From a checkpoint of a small mixture-of-experts model trained on Wikipedia: a sigmoid router.
Below are experts of layer 2 (counted from 0) of a mixture-of-experts language model. Rows are named router (the router's row for the expert), down (a neuron's output weights, with its number) and show model dimensions 0-159. Each number is 128 + 24 x the weight over its row's rms, rounded and kept within 0 to 255. Numbers have three digits each.
Before each expert's rows: "raises" lists some tokens whose logits its average output raises strongly, later layers aside. This comes from a sample of Wikipedia text that the model never trained on.

# expert 1
raises: "ang", "ign", "amp"
router:101156107136183118135098131136145116163112119118090131153091119137126124135100135119148143090096120133138128089143179086116142100089129142164120147107168109109138164158153130116091136141134101161137110155147102118124107162165142085121062116136111124119150115122103135121128148121117144122105103098108143121144077143164139130120098128140124161101157132106152188134125174137128189131101120133147127168105112125114133112115172104120150174105129108127126079156128107179166118126094103
down1:179100163084166169121113085130110132115180117121130121132105144123163139124161143164150092130114100148128157133128087151107101120129139115138117165127116119157114160123151135127118173138132138104128117139111118125141126155135150153163146125122083164150120115099088120120085103145146117174176096071095089084144110088129154118122105127149141111090116148100085124143101135152141128159096165108155109090124154083136165149117137093119136089160151153125138142143125118132157110152124104
down2:119153110141117121155082104096133115143139134111189109165107135112153153127083160136140086098151091126127102103161131135148140119163142129138149096158136118116123140158121142154154158110186121145120155109122155113134125092126124118093095164113117129206144112127144127155094105109136113141160096121134150087190114156078112140095142114140107118100147133137107142132104094125109150148126165133110138153144132123128161160132122144129080124103148112083172089155106136125108091136112090
down3:104122126116124156106118060090136172122162137155119146145139173165118114084131130111134116106131146089132150125127145108132113103129115089138148131125152175087106124153129148134145104144194156114164089127149137131120130143141120114135098088131135099130158137171138078107115095134132121162108139159118074115132128111101101140145132139141120102173144125117141119127114125091091113125140109156104133117155109147100206128106131180140151114108156097121120134122196121161094139116111128
down4:098154111123132141091099071144116151108124119147123111147139112139148140153121135092114168166144126108130169108121113131123128157147119079149176107126077154113111145084128121144157119112096159109098094143125082101164168153105102088110091130111138095133129098165094097116152133087152087109126100122150137111150141118128158158159139117120135058137130124181166142123112142108168169131150103151161124140133141114150137107108129120141116103104141122149130149138132159144133176112160156
down5:110104151098145171141138160082115104111126142087113163121093142141136123133094117096147123114094130097090142109093123154150123151173143132134139133145100148132120152122113124100119141115139145137087135152156093143139109096118174120156118143091124128166135133119113107161141111132143099170120105126138103117103142120165176090085129171138104114145131174133114147159119139165136152136120140159082048107151138117136141131165165120167118103099091176124154097130093136145119119099148108
down6:110120107133137119169133116127133112127140130113093139190104134105133058162108092134124147128136143096115140126117120169157164136090138108108089102136088144137162107128141131142161119104121138120146098157111091148135126101145100151112177152129127127109120135174163121127133168120159136138116137170158102160110145175100125087099132117136126145131115116099151145118092146171177069124146153132122082156136116166090137112136145122157175098136137131120100112098109120121144132131082084
down7:145078120152126125141135156153110145169127121120169142100129143111164091117136147126149166117130128172102096101122101151104108098103130127107104188068132132118115115126111113130095158071130141120122056131158103137160165154119146162129135151139139121152134122092121152174154129132119140135124124141123143149166110119115141090122110120095181108115124162111105188168134159138132109116137104165183141109133109101097147132101100104125111129120128092120138092131151120136145145148105087
down8:113083127122152166138122099116110090087130148092093118122161104081114117139156200165133099137119102129120130135131103145112141092159066111143090093118144136135153133148151163134127122142128135187094171115132149123145129105154127141157146138152138127136122101149094123177120118099108149126178124112098125088158122134138099139130162117151117122152160159140130114147097126103112138144175113103082139160158134114121112110114140102120114109144156169107131112098139134145142120138159059
down9:121159155097121118123145152160114117139144082145173089147123123130131134124155125156154145136095136129120092121157107085089149157115085116134126080156137102164145134082086164143153127127173115203112123102099124153101130105107140135139185102135135101132140124143112095125102137142109092101138127183147114126128101165140121116167100116115183161154112111138116136099149078128125144134111110141143135148146155088157112155104121135133111116126099148133107118166136100136137082130089139
down10:163155182137109120133115132112125139099111138157137131148140170108110168157126078105135109101122128112176169154114114114127116093139124074178126146103125137123114128161128126090115122100118117132115110172139146114123116126126128126160130112090130174107098144137190119118121072088140152109120124105159104170128122118151135120099098136115129135138160141125129147173164119171125105144153100089186168112110159132144119104136168097086143160104132121127105138098130135094126103095102163
down11:119153163107114106174143120147156153123132085124132125161125154129121160141129146131105116100141089112126113133127163147122148162144125129160114137161078082099116118109122118151102172081122114138142119146096105125126122087090107117095159123172128099131155157090136174130155142142116088121094140161162090145138134159140161108119125118094136123137122121099144166138128140157148113123172115094150081100175155110152116100120193131128104126141127154092122148123086098078131136102151126
down12:134150113106157158115091099158118113127140132113118100146151125151157110126162093160123138077130159107142135144076126145161151138110094120135102127139120109125149139089142145160177124129125133179103122171140130122139086177144152131150145104131099144122150137128137114111163101101100127104134110138094107119130085095142149099139141131139137076082152132136136154109117110115173106127138165155132106094192110086126089101119111167116162159128167112150183117102140099136119137103096118
down13:148137131084156111149121133164144136103084099145156171116117142129127089089134147155115101158124138129107136121159103124145122134109150119118059100124122113116134138117152149136139108123133098121123132125176132109162105128120072154114169152120184117166126109168121137140139162114105063133140158172102119155115111106118123128111115169138136088149105118131140076085107109112146121121151136153102097178128170141088154154105125144126137162121114157127150112126126145106181098089143135
down14:178126092089125157140154096150097139158126107144164114198126139141133135097124120118136106108124114103094093152095123102157134099138109165167118148113140120088119174139100152136167124069135130133153109138136113137128112116122099166144095151111118136143128115143137115133145159124093133156118115149152111179108118176122173111126125133178115121128107163143154157065090091145108109128127125113148171124161127090150079133136121130107095123106160134129119149097149136126122101106114166
down15:132095123141119126129136146115136142169129107146132147138105167112127160186123134100133138139138090125111147132074141145155122121109125138127118123124084146131159110134136104133114146106137085176136096145133138112151070152143149120152166132165071145130107106140145162119083141168084100146143131170131144177143120124123163175146096096124112122103117133102135145179139133135169082106096157097113106109116117114116138119159093102131148126127096148110117115145105181106115148126093068
down16:147124117143133082105070087151148134116177076103092086155117125139143132167103151107173126121153128127124116106132122117159103135109114146086147138132145153170109148157135134131144079127183124129130129115086112116111142102112085129150121091133126102205135152120100096136132100130171091171129126117145115106169128129135152104119173092105138138154100138176130122175154113138108151126106117142122164094105125108142120171116112102110148109137161136120107131151113127124147144109147150
down17:135127141123111082117095125100114105118137159123148093165101117156139181133152148137148166107151132102113145105103132106145141119101068135148086113151156119141065118156094176142144159116132140151170132120157124154152122120135067107146127146119154164151154126137117128062114106142141112167140074144126129163100129094116196117130122129127097138130127154109144112128113147100163125102105164140124112152150134123105126087147126111142120121155113113128156147129148075159096106115111129
down18:152137164141136131116166121127130126090147174150139131144097141129165115120120122111088117134118191130151128121136141142155100123146130088098141125118149121087135115104120101127078097124132137111132085122155122149131153105129078127136155129175108118179125112156157170101112139143126170137115158130136123124103158114167081075094166133129136081133150135134092155118118170123117082146082155089148118141096114092129140095166134162081106160133159143148140137114102143123132130098100112
down19:105108121125124119090130172165158125133121146140165117125193130136091102098141117108177139130127166104131129099082141121161111146160151152151126132136113170137192132092120100096095128123080115125113169127146197109101130118094100143133171128119137127146131135105127144078110138145097143103127131131096118146109139107135135124103120155112149175123167101148095094146107119135094129139132110093112117144183124176131108132169083135109107117128145133130112173126091119137141130123100142
down20:162126127145139135133154133120137119123096154129119194068103152049104110171111112139101144127127150103164144156144107151162135085119122137131150094131125093097090144130103113165127094160164120134128112166145101063138113118140118154107153153117149141103113126115190159181127118108127157145098141138140130115121147137118108135111127139114122109120134128135157103090075158151111167180158131135167137117140107094148116122087115119124144132129154110096096146129118141108109124123118145
down21:131138121161135111122098113120151157134080108115085198141135087086160112120145155167128114090120118106120139147163137106105131147114107071111160119110166129150136175143126121175080125127131179101122111131100125105139123161117103120177119112140115116135132175166116111134100139111119110172145132126117118108121164139109168124144130111108144122094136107129095125122176189121108090107125100151112132130125161108123102106159114132116133141151150099111125159130073146175135138162116141
down22:135088109146106091086140114122133084141120147127181141135107130156139118128147113129136101092077094097128141132151152125159102121143162125146126125092120136161125108158140117158150149132175118161047158172133149139144084144114141110131121134127119158110161152144131122157151123087110093128105110116098105138109128125156138141124125106144146177135123116095133123137088119123088178108135081169101110110130110107115137085167154158130104096093133112166149138121150168150138109164145146
down23:139107145122098077162088134156160136117131158117134116068095133110132138118118148136152122153129122138128148091153149094151150118135161137122136151152149142113140135132150168155104119096130132142125151146142126160135135133064185127148125161103090129112165164141147128161108114100128145120124126135190118128158151139138100118089182118093143118117085107146136141081150109155119117123108066133103115117177127108125078097149128138117118074087121081159101145152120147123124105126136118
down24:168082121128154111109138139114097111124178151122117132123155136119105110167155108152065088090129149085173125133137097163086166119111131144177196127136120134121137114138137142159116142136126144149158165130136174115079148157109094144156108126135120121145092166101149131155105132119122144133161147118126121120083108164128153083122106068124127155103117123148140121128103132146147166123089127112120117137116100112136110108090105107154105117145141108132124120123121182169096153117123112
down25:144138141125082126115132126128107120079130147144114123132128142136139133153135137077177112123131109145115108138108142123131153155089148117180122106109133084103126156087085110095127109145146135153119157121137093072131133156101122093114091102148135173136120136132165144123087134118128097148139134149149087134105129123124111147143179116092135118169104148177111113122196158141118084131154092113134110135173145136159155132134121163073120112116132126065097145149134157150127155154150130
down26:136102127131144116134152158125151099139131121147124137145166114117155127101135116065147108122136085163133107108152122171134146148126154143129111109134133098124127135123133096132158134061081126133101117103129110137116120127149129177180126076092137139137125107115139118092083120112134104090153099104118117103187134109124132188132150119118127111159119101168106082131136123104103143166139149137150116126125175134084177104132142137128172114085116131143131159153102186172140128149106145
down27:097106125117120060170148140101072134067121065153142137139119125068151127157155144128136129123163143156080101123150132123162108113170129141141118130124122130136129091090125095191180111126163145133142117113127124113127168105126142161104126099125133109159126140138133080150169113126120150139149130128120138105135104132159115137143088135144140143091108121139141108087107118144132123119130160151119085134182120129121130183160111115149111145155147130123169127138091137133107105104139095
down28:135126175108157104115151095104119162119106142146154133101127101099108157122176134090133147137138127090163172101135115135099082100142114151146135116068152109131103174158115155137116146134109129114135088143127113110105098170135132117131101136146140148150137151153076151157113163123087142155132145098102134134117091103149130127160113142118140135164095200133145177109132104155108129110178104103095150094114094153077126141148102125151125130149098145125123138143145132133106084122137125

# expert 20
raises: "gue", "itch", "it"
router:130126092156124127118125122084112120116080146156090131100130126101134110116099123174141163133096146118117101104122138130094156147097104169160084153112124147095113073147141131129119101154117153143140076162109140150126124114129188107084125132136152165109097113120128114097143118109172132104149134087110194140157148151147106112150150139159159112076151161074139138143116145122151145110166132145139150169149135137095145141102114145151112118154137126157090114107133141151115128128137090
down1:163108121099152166142129165131132121124151141191177138108132154133126136103154100148110140123134163122057149103080127129134160089149117130125126148180105173125134131118129159093138153167142121130077086104118118125142084145089121134124131158129139150136116124142171145133121142130132132068128109120096148090101156138069091143122107162146120104129145128141128116110105111112125098120113128126128129141078121113152097109111149098158151188122103131126137114119154155129114145176088125
down2:159174118109099129104146125127116131080125083125152061154139130131074158130160130135135153103126117142109121116142179124151133145151150122127113147131157105148122144083092094139109134106115094118116088105129157139105125096120151150182132127120081113187131122118122116129126155143157142134114147143061111103170131169113123113145114132123176146092159159118120107122155098151087136148111144132126138094142164161117110167128118117089110151157111130113134147182150130092127109112109149
down3:121150158106144112161156141150124125133154111085103096149109097104158121106160141099135155105134149127152112132133175144115100171115148138147107186126153088112138151098158124143134093123103111111140132123171134139093144121105100152106122104125129162139175139113105092090152153147108091103143111094141127147146105126144132149173157128168104082137091117119136108128144157103156148106136123099118156082103149168123144124124109161101074092102172136084117141118160148114151134126130088
down4:173192072089151133179124129148164127182100161118127130129147127128130121102135089151151175140098139127082123130132107117150148103136107120123107126174106119152139102157140143159133118101077108164083142102125109114141142131154125091114128120110107077152105089167125178143111136131128111160135145138139137154131108147092174099135120119121154119120134161135132141123167129107133129086140140074104128148125110132056111135113156154133134117115100122137137116122121162157092114139138111
down5:123145146113124110107155136173115141140104116112149096153101113158134125154142160145117125148134130115130148115138151110086136127145130136135145089138112156127173148100174164154170153165130159106142117137130108058122118116143158142128129117125118143129129132143117095138141134176142063099109148140153136078129130079165146143143122175071102119135104140145094151122052156126121088151105114140120109102112129178079128118110102114109100131117172151119157110109137092143123127115115101
down6:084124113146143142117102153127159164146129084125110132166076124119123136142122109115099098088107104119156129106123148170124138118131127163130174093082113109145105126140144155141154077138149127103079120145118102151125129106181118123141155114103107110100110119128165121097159124167137131097118122145144157114092135152143167116128105090143152162121176131143159091085103078161097137124123110137168139109178129131149123180111131145100145108096143151141119132088128157150117128166134149
down7:132149125162114150123141070102135156156109126191151173141134167121085116084146107187129112118134108159116140147126099169124109138115094101183132090123135158157146116110113118139098121127129147140108128099150160188155084138086146133093098147124129080108138131136147151141158115138163114106152101113138109112083123133115104197170139126107102114159123132099121089109128124143099133125113147132087124121108168137119129111129114135107142102134157155136120154116122099129137101116152158
down8:144152149110105166178137097133114186129135128125105152139133098147166180166162160131122160116148120133124094101129129093142139118120148101155104119118160128116134123139069134136088121136157120079131119151152142095124147085100137145147152133111151122114140139144097108099113098127133149155074166141132104073163154115126100120146140095147135117146131114141143147108121115165108064093108128092102121100089112148156138104191111136117112134121144133106151137136164129071153132131137131
down9:137117150063096119134130124143142109141118113112122083136121199114075145172121101121165129111120155145142150121122149116107155109147144179171114116136120125139120127148120119127124125112157123142160168129098081115181092153151125097119103145162103125148119139138111104144108158140096120127078118103146130182140147108137116140127138145119116101151141066119082141137114126123119119174151119123128090100156101118142128090123085110131127112099110173119183097139172141132146154146127156
down10:164142117108088110135124137140126168132131115125129111118123089147100122146132109101121143114141153152111156119097128128118160141134139108155151108178140111109109107116126098128169098130143096094142170152135089145111133128127114146140167135132115148173130113141128132120112149142153140103126105158197074154103163107097067130135139102140144134118162068130084133121122095163109080162172126092140084151097091125144125133121140113139126165122096133153136167126134137094160182129089141
down11:114079105123096135131118151091113130123142093122111136133122119137118157132202110126146126118103125101127160136080136090118130097143185183109159113092112111093137097148120115163130128151143086110132140144131122115150128148160133153159125127127107165125100139156130154095123114155118113107131112109127153137121121168132137140141141114153091120128146154117123096110135146157114139116170033100133132198129114107115140149161102116121110155169099105123136157180160131093154132108125113
down12:134148133097114149129150140141173111114098138168129113075138104118113120126097136148127174090092096111101141116117119116123126099118146161083062120172103155096140137168111101151145100117139141146170155073095147134121113130120148136124132151114131135120146134095130115147142116133123138153170145151105100117103124129100172112138157156131115168072129110086119136129166148129131163121120094153118119139164118087131119163118175140158138114118094101092119151119107180144163154152105155
down13:130126107139100121129099194132139131125120129114143134172125182137117144121095147084122169131113145128119108132176136093156107125104168154162129141145138104122121112091159112111145125149157102108137148138116123107119094107181118111145132108118128103113109139096161106107135115147167095133118123179143144171103150111141125167143098141146084125118145130157090094129097199119163103086106108153114112131131124143090145133143126118134148114094125112156072105117102144191127148116153101
down14:136132171153092147175135164098134119125077147168113136153143147175146140127113090148146150107108102092141124092133138137121135130134135156135102152123097108109090139113150105074100166180126110139085147104112130082119136175140133139139117116127137116117144176122141080148154182104077082113143150126101108169109131135132135127123121137157161128124132114099121095162114120128113143104140111119117088098121155168106127145147151167122122089163064120126125112148123127134154113152136132
down15:118147105087114131159084098178125105137147163130120066127150102102103107161158139137132176145147115149136180172133130110151137159144133087070163141094120157102146135134173147117126186127139123110153142098140124148110129122121117100126119111126136127140112131140124132145143100145162121172125162157124107138110124179091132114126130149102164126096115145127154145076148121109115108136138118147077133075098130135083156097119132143140119123141112113134125155105072122093095147136150150
down16:153113130137103129123149151170129121192172125143102124160160116097104157122144097126126160144152072148144135136135150119114114157110092151129135107154079164133107094118128123118088130136098135143144101152100071111116108120130129109095123164109128149114137110140095133130167144110135146143129115150089185158173148154103136129159134111121116112137096118161150065116133149152117110158113101129145119119146104067166161101112118138121148078169149149118120103110123114154104167123111115
down17:162128157076079139128139144148144155156139087106110097132142125119129111122126106115118120093140148126120131146141144114126155153093111104095119129145121148111145156113113123185134093127090097137117090125113101113096142231146134163143132152111151114085145122117168133121134117119153088133137164174124154156076138117163148125085120157169121102119098145129121138096108085120100158139134160163102170143101147127132124127146106105105103145163166152130132137136130113108113115112150098
down18:147150127106140121151115132138101115115173098102154104145164140109123089150171125150117145124104152113113133152136149082130121127141099114166117127128131144167184088122124127156111097086116138163140130138109156104142123131172097106155129101095091153116134137097128110092102120095080103109136150144134109117135096127148145141154137131121135133100146077090104142146127110180167147152132118160118159097052124105103125119130164111133104144142138116154143132131092143188137124154181159
down19:072148162138107089196114138159138110110135075122143135151179105097145115114169132073155160190114090139132090132158113076142079140127138154154101111128152115101168117119106147105115150084168131103137116116111154150087118133137150121141110124117117108148118106143157124127162123114159130144140114127092126150130099143116122142129143141129103145135119119129156095169138118117136105127116193116154126104133111131138129124145108112080105141153088114115168116168106153122149124127142153
down20:126148136097150107115102125109112146157110162089107117094097134116139143108114171147157153072141135134087122176160147161137146166168098118144142100167098150149093105113112125095126074165095121112178127113109139111137129075152113153086111125121122137179177148100109114104138156123117148134132117128155122125176122150123165130139139142137088115128139145110129134149121112154097116154102124133146091142109123190137107097149131153084127153130088148109119144152083138126128131122162123
down21:123155155099113121094137112115165148100126090164148140175112122119137101136145049140166124116093122143146118129118152142131105115122111158142153096152120112138126139156127140122172135081132148128155144170144139103160128157136136147137097135113089071153120106153129142105104171112096171098147161137075114115159121121123141088130118104126115114131123106136090168162112140114139100126133094175120169128159136130151119158126125070166127083164144114127133142109159140103122103093114110
down22:147143141097136084141110141139155110128190124150119097150101096141134197105125182143116137139114078125133129174139109097139106157114102112105114160155133119152131149095124126119120143122122152172134171156086095144127136120105100114118175153159152124136172115124152127148158140092169112130120141092143113103149133127155120122133089101092142159098074113109114131139111120122143078082141144134111129131088137170121156116110124129123117104137119099139124122099125130168074128129171159
down23:114101172118128119131111155148127139122143148163129081144119148149104091096101159132153124148127175117129118082105136157141103077131122132110121136150077162148148166083120131129158161119103107125111138131095160165152157115078144145123097079100094093126127117118147112079113128144111104149105169127111125115117128152149107108122126137115158134130101111162120104127151149120164104128108150145130148111127126145147142141133142184078080070124137111154155152168107141172148105127140164
down24:092110109105111129138128099110131140158117105121081146095137117106143126096156136124183130128116125128140118159142110087138088115167143134143103155098140128183162109160130159160183135138080143132147119130098146137165098125116138134132060161112097139143145159150108132167159121126137123108153089143128146120115124171143156154120114132119161132100132115145168131140085106085119144051129086083122136102123173162124178111096147151116119117145140118103119142127099127106137135133117126
down25:131131147150122127084122125141118155060134139107153119101136123121151142126140156129106153152136111133168145136135135095089095148152162143133187159130164105108085135105091159125150103131125115113110133120108099126127132107127098131128123112110130113083134109152162124151162103150151118140143102138101145126125110102148092161126181164114087157141140125113079123127128116133134098156144151142122126106114131129178096127120129143094104121101147127083146154067165129120135124110165224
down26:140129148117120099120142119133108145149115121167116129117086146113104127126093105129157095147120126098110165120085140130136093103125175105133070110109121115094115114119102114136121127114128094171118132153118119118111151122085160176134141154158095120095096117125110132161117125154115166118127164111162102084148118147094153064140099121168138103120107154138093181140137183132106147145161104152116108158149143114135180155130151165157146131122120085160118110147140131163177144117147122
down27:120129098130125113155117095107110103135131144144098115162106096172116107157084149182106109128096119118108112117172137156130100120169134149092103090162123109131117140077100177153139155134140080148124152102156157128134099115096144138090127111152134132132110145137140135119141128141130127145117145110169110100108122115147066124137122099140110189166131125125092122160119150115143153157177104181123154114098131124105165138105142178128124091147164161148093148118126115122151104114095140
down28:116119126104136120108143113122184168107130102114129093120124109116105119137130116158144121127151124156103130141104178100128164156118177148077127185133147123137132112135125117116135098126148092165147145123122133091087133155073139145101152170165135109113086136122130100116111135105135136165134139107132114122127130158140122118186143118153089157119133164153127115128112146157131080084150105148121165126077138096155075067119113133140131111148125118104131147089155172141081142151112143

# expert 14
raises: "ning", "ight", "ni"
router:117148121164098109102117120142157104177092131120132125123118117106097137125117143118104103119119129116108117090140108152095136154137159142133114120129117104145180078111142143181148109119111109170149088143167117115114124132089142116105122114142128107135153078115079150098177126116121130103135169109160138127141151143118117155154137139099131130121176117129127177109145162154144142155104156112124173139073170140094116173129173142110099181181132117113122132130135102140101082099139107
down0:092133098107127130098088126097147156139144114117138122122148090134118146090152162119110160085121132106136129112105146116174103132142105161120148118151162098187108087126126155135115124150122112117168131110117122143139105099102146126147110157113152144137139163118126126111100170131087132101118070151121121143104137122116149192155114134118115145194107135131141125103130163119086160132170144143118092103142105108170111140125097127130151156141164122152109152109158067148070129121167139
down1:156097131157081123105110162156142136157131140110130108122132071169122110112127137151110162183099128092083132094141109171133120117127123131114134085164132130114123117147171157124107101068146179096098167129104135143132158138131121112100135119168111130141137103145131139098130149104137128152104147111124111115131133156134152156116176097130176135137148105106116112119141130122092088112124087136085135119190098130128078097138152146157131101151127138166150138182151096144121114123125118
down2:136169141138139095116148166129125133107102124106158154092108135129164186188133098106150110158148159092142133144103164131117098125119156146090140125088126139107123124101109153132136100150120151130057144148175111137142158086129107141135119109091099141150113128174118123120099173132145116133103130084140117146097189085138150122144095101174105149083131135140165133128149116117141133097102133105111141125159125127113097143135132137105096168131121116096135154115087156088122137127141141
down3:107139116123148149145107188101176109127152122165116109112109135122129139179100114144122091138132131180120140126133102126156157107131131178115130127106117119149087079170094106119058169142127112119132120132084119162140141080123118132150116137114126175113135107126146115126130170130139118117153170107117119169133123107099135126137137155122124104083103140136104146133109121129158151115116087103111084163107156092173150110125137070125122158127143120135119131111166136154145149090186141
down4:130126124075123136122118172123138110116140159158103106111129121106150129124113143122171134103141144079116163137183132093072108136120164131146146117141087109130125106124118106164114147107120123155179153146130116181083099145089155151108155097133142176104096094151129140095091129105100082167106094125129076164130153130132115137156136123130178131131116122152168141111129154127150139094113123093158122138138157126100156131129083142166082142135116135104148097137114113113150145154136131
down5:118096109132129150093144093127130087127101142105145129130150141131092146099152126102104174164126093101155128178104108135146104087124139115128117112173143178124096122132150126148151090120131173102096140123166108098122116115157144135143131146107111164132166113127112119140090110147147088146135127065132104133118117152098184117159126128096130137134170113176093118109115140119129111105176120127139138124152121158133141116145113155111155119074149157125115147100132123213109113160134116
down6:075098143135107156129173135134119189129170126131117121103120124121102098109132114119135118158125168091118114165146127156115153136132136153128118123123127091128104113136125158122126120176165126123104159145134143130107084160085150170132105074131141131129161097120152080135130128123126115133107130165135109140116110150110101128145159140140117118104111127152125099125126179136125166078105129172143055121133113156143144106143127193095141151140078124143099102106158108145076152135141117
down7:179095144093156137096149183134110164102122125116143087161083149143119099122165095134125115169160133117102153116129116127124146130176089130107131132106120093149127169140170142155115179095157092117112100130126165098153111166105113140119132094121132079134132103119115112084108149153144109137110173104149104101135135104113112111100158096115122102135104159151109131077161120168120111165138169173133107129166142111132122106139144092144137134151136117101124109148136133120113122132168134
down8:113110074159126133150150159146126140127140164077122138108136137103143140128098131121128124144110099093126102119102152143139095076071123102174128089147097146105102127137149149146142160158156156079180144147123106118127104140163151105167142160118158162102117143165137131147117092073140156108125115146103170102108125114125070154131140145123117151151141160153192131131103126140096107125104103105166127118122094101127149139107121167156161110146137108131122099128158116119128116103125124
down9:158153120129077136121123149107137163144094174132126150124135118134118150128176135141134144110119067126074151168130176133125148135162098109111153128115149134110117113171129115155115207124109106134120100105133106147147143151113125151126096115120106105115091151132157141108139129128138102142146145094166116157152141122110154099171114105116087133168171162091118124126156133136133110149154090141121095095159119137158157065118119114100105106131135150116125086146093111152105089133100111
down10:121112121131116113125112165137151125116156158090153149169147181166107137122146090127130172099180133125159141118141122126092136074139133176149114137131146114146121138157140095149176113088101115120103163149114134101138118130118149133136148123109102159159124089159097086123138132120157115132125177120136160139113138134114143121167110126167116105117161096177121161088149131109141099107100107089128098134121124061132132094106127133151139116139077103105131122115090143156139118146076103
down11:115104156107138150118096116101091109073164136164135138089131120167166118148138146135137107143091144098126163159093080135111130124128150126080168147153088146160153122162108142162101111129093103136112149138148112156136166131086151146110117115100126120161143133104133113116127110100098154127155112139079126150106121141123106139089127159127165175137110132099103164152121110173135130138122150079119108111149149118189149090087153105113121095105135135159126138093141113133139149137126165
down12:120126127127093103140152125114129108156111163091147128149141120125115143123159145101143128141155085107119143165125152141161144106128163127103132139121090143171128150066118117079151115092117172101114126178117100114125107118117168149095117134090106124120098107122104125102079116145079123107141160124123157144116149164079185149111162134063134104091127144143089111185138139148110111110158124148155136147090101137129137146153132127145134130133116116140171179141122140126106145129125168
down13:129107099112122144118136149120129142115148123148122086120096097101129120153097201148103151118095128129105119109144141121134089106154080105157140153129126151115114153105122193117138129127139132152111078092096129166132134121097141154152126140099098172135147128125147099128127131166133097110100106108133139107114085130114153178087107155138147133117150110153156139111139143107127139176122174148104092167162139129104149159098108147152164168109114100148134149062138103146102123167121116
down14:140148150156177118129136081051138195079100096136111135123133150146112139123154118132104127113114088089096179127144114149147148127134104108115171127134103102102152116106109126168174088113113147136094115115137151112136109136117102171098128133119132127108123127137143127097150118177135119167153109123133144143131122109115178111132089160107132145110169160133172086132136156106139084085147133140128133154157149147130083131130105129129127159152129140098136151116151092118139090129099139
down15:138128128105106156150115122206106106133130128087157115113096119148099082121142113124103100144108086158146147123110165140091121129151144101094149133108153125156110131111166058112111098099117136119165159135140131143080125139120152194136151158143092112137165116144146122159139124144113159122146154142138167133147078125161137155146161155151126115111122110145097105113108138139133115110137140115116110071122161126134112105107145113087106081128154171111126140115126114115164122169103149
down16:134148096148159127124111131185123072154117160128108159126139175143161130114112151150131107120107106147099111142128179150121136128144127093131087119135126107103121116098105103140109161087096142124146137159117089084172106171134095147137115154139147128133137134114127128134144086139160107099137073129134127144177148118132165074100140142109129139110111138146145127139080099113112130117115119146154174145173170142145105146156112132097103086136063152100121128163122105144121122165127112
down17:124129172114103116095145099104100144124108167173111149144134175127057122109117102088137124147150104138142137137111096175098135124129133117147121101148142123115138137131148113119125132111145159098130088153086143135124136134154133156149142131121153153140123140108127210087095125116098091167092135151141165139133148107098134129098122132160134147136117145101075124096142194121080115083140176140125139161148130128196151112130091138123127125119100130125139136108145122118100107139125139
down18:126084102113146139085129139126117124126103094125192097149116154135118171107147163129138141128139159143123146107157157100117102147169142132120137099139111096120097137108171134141128103120126121103112119114109137094129098063118104103143169126183140141160134080124119132096153111123110146153119127178139135104149120149133090128130089111167118109140110092150148069138128115097128134184166148115142120141159169145195150137129107115141100145137126070108129131142131116108168140129122135
down19:138131131085144161123181126125101139150132081138111141133077174103134122142128150137112143121120130133186113168121116117114105102153131141109104110118109151132141132139130154098099136139118117113119133118158149109106092085139124116089121150146137153144104124120136171134077168160126143114150129158138156089072135102112149117108127123141118122123163146129136134165094125179107126202081114106085152169153125116103062143100119123149091132153133097094171116143109134133135140152146132
down20:125144147107109133143127103126145142162137120156138127155129138203140110144132159124113128082144079102119149121096153121109105158125073126079158108162128148110102162150099144099092126139121132102101091083130092118155139119117121102114172144106158115104116143147122158142166126141142160134136111107138128146130079132139136128117101179120122128190129161125141125137120093142081120131111166134115136100126143144209150142131109108104125101148141140141157150153127127078096092133105110
down21:119123125107142104184102118119096112127132152147159145120140106105155112173142150170124079155158144156131160093127102127104086142099111100184140147110157106107102135154073122110143117107151135143111121116111139176179139133126133088146095119119130152090143122150128123153124121133137117132114139101160115131128129134131140086140091125121141160113090124153173134177178113109128136122114143117151119134112120139093123133114061108098097177073139106128158168135091131108131147167142133
down22:079094080147107190171146156156127131148140109126126092120116138107143157133166121153158083151173173117148160131134115103168122138128115125120081107112108134131147101110105136117130127115128105088140128116150148120083106140124161154142123143142135117114141107105199148120141167122173140092139131154093127086109121161139120162149096136136098091118139102135143108133163165145105123105114104139144140126123159104159110078116127110108113123134161117137129099095129130099120125141089190
down23:127151088154151090117116124133146118107128112113139138139155103085140092103135129156132155110102118090094148086127148135114100156107140106096134153082125152114101141161149143152138144140100139153101134115090142110120159132100147153137100148131086089081141138094127121133094144119158135157113118117129115159137170149140138127173143154117111092155084143099139142150144108140142123090146118168108134127127126138139170117113158168169178120142070188128130104149136122160126100105161069
down24:143131162100112125092134111094151122134103139144128108115121131112128137130151139144130119113139124162113134136125136108126149092093115130101178148144145089155134148139098146106139098125165135109152121147128157121111147140103155105140166104107159131128128129120141130131126135187049153107158125108112099119125153121131149126136103086141116123120147162091157132162159109152149070154113130150143110107143140112148085188056114162117163108186152099119139102065135128112155144116084119
down25:111135122100076097101104124130155116138149150151159169131164129124109125144156103136115139136102150101150111107122155154133163119108128129130138132084145135129141120183145082115155147115108115178131080090116090126099108097142153127167134139114117073122137149120136110148133119110127135142117161108139148162155068145119116134108143153108097107149094164113139119092110131122122170177133133126156145127129120152117076120163109147113089110116181140193103118135134129073142145111110168
down26:125121117100096079077130157125151129135123125115172122173126154097109127135128104105145120144111112147124123164104117140161125127115123150150128146068145169145155116129089123107101080187158147115138122166149123136116117115191142150182144125111095103163149131104142136116117119132146155132132135142174121132099149043130127147158140105134126105150123147146134134103115098107148163125095116060113126120166148080112103112150146102128164122119142089113115107140142123145144156128121124
down27:128126115099134136132158101145142120164137105127090123077132156161116148136144174098114127087155096158089118128139126113126135188151136129107157094083118093104153123109121124102162143157178091167126128117155112156133115154132134137158120135131087106090145141070122122137134144124164109113139141169140128154086117135129134131096142115076131162161125101131130132127132162143127103097121130158154123120132199123047100155120120096104119128087111139150100134118136118126146167143127128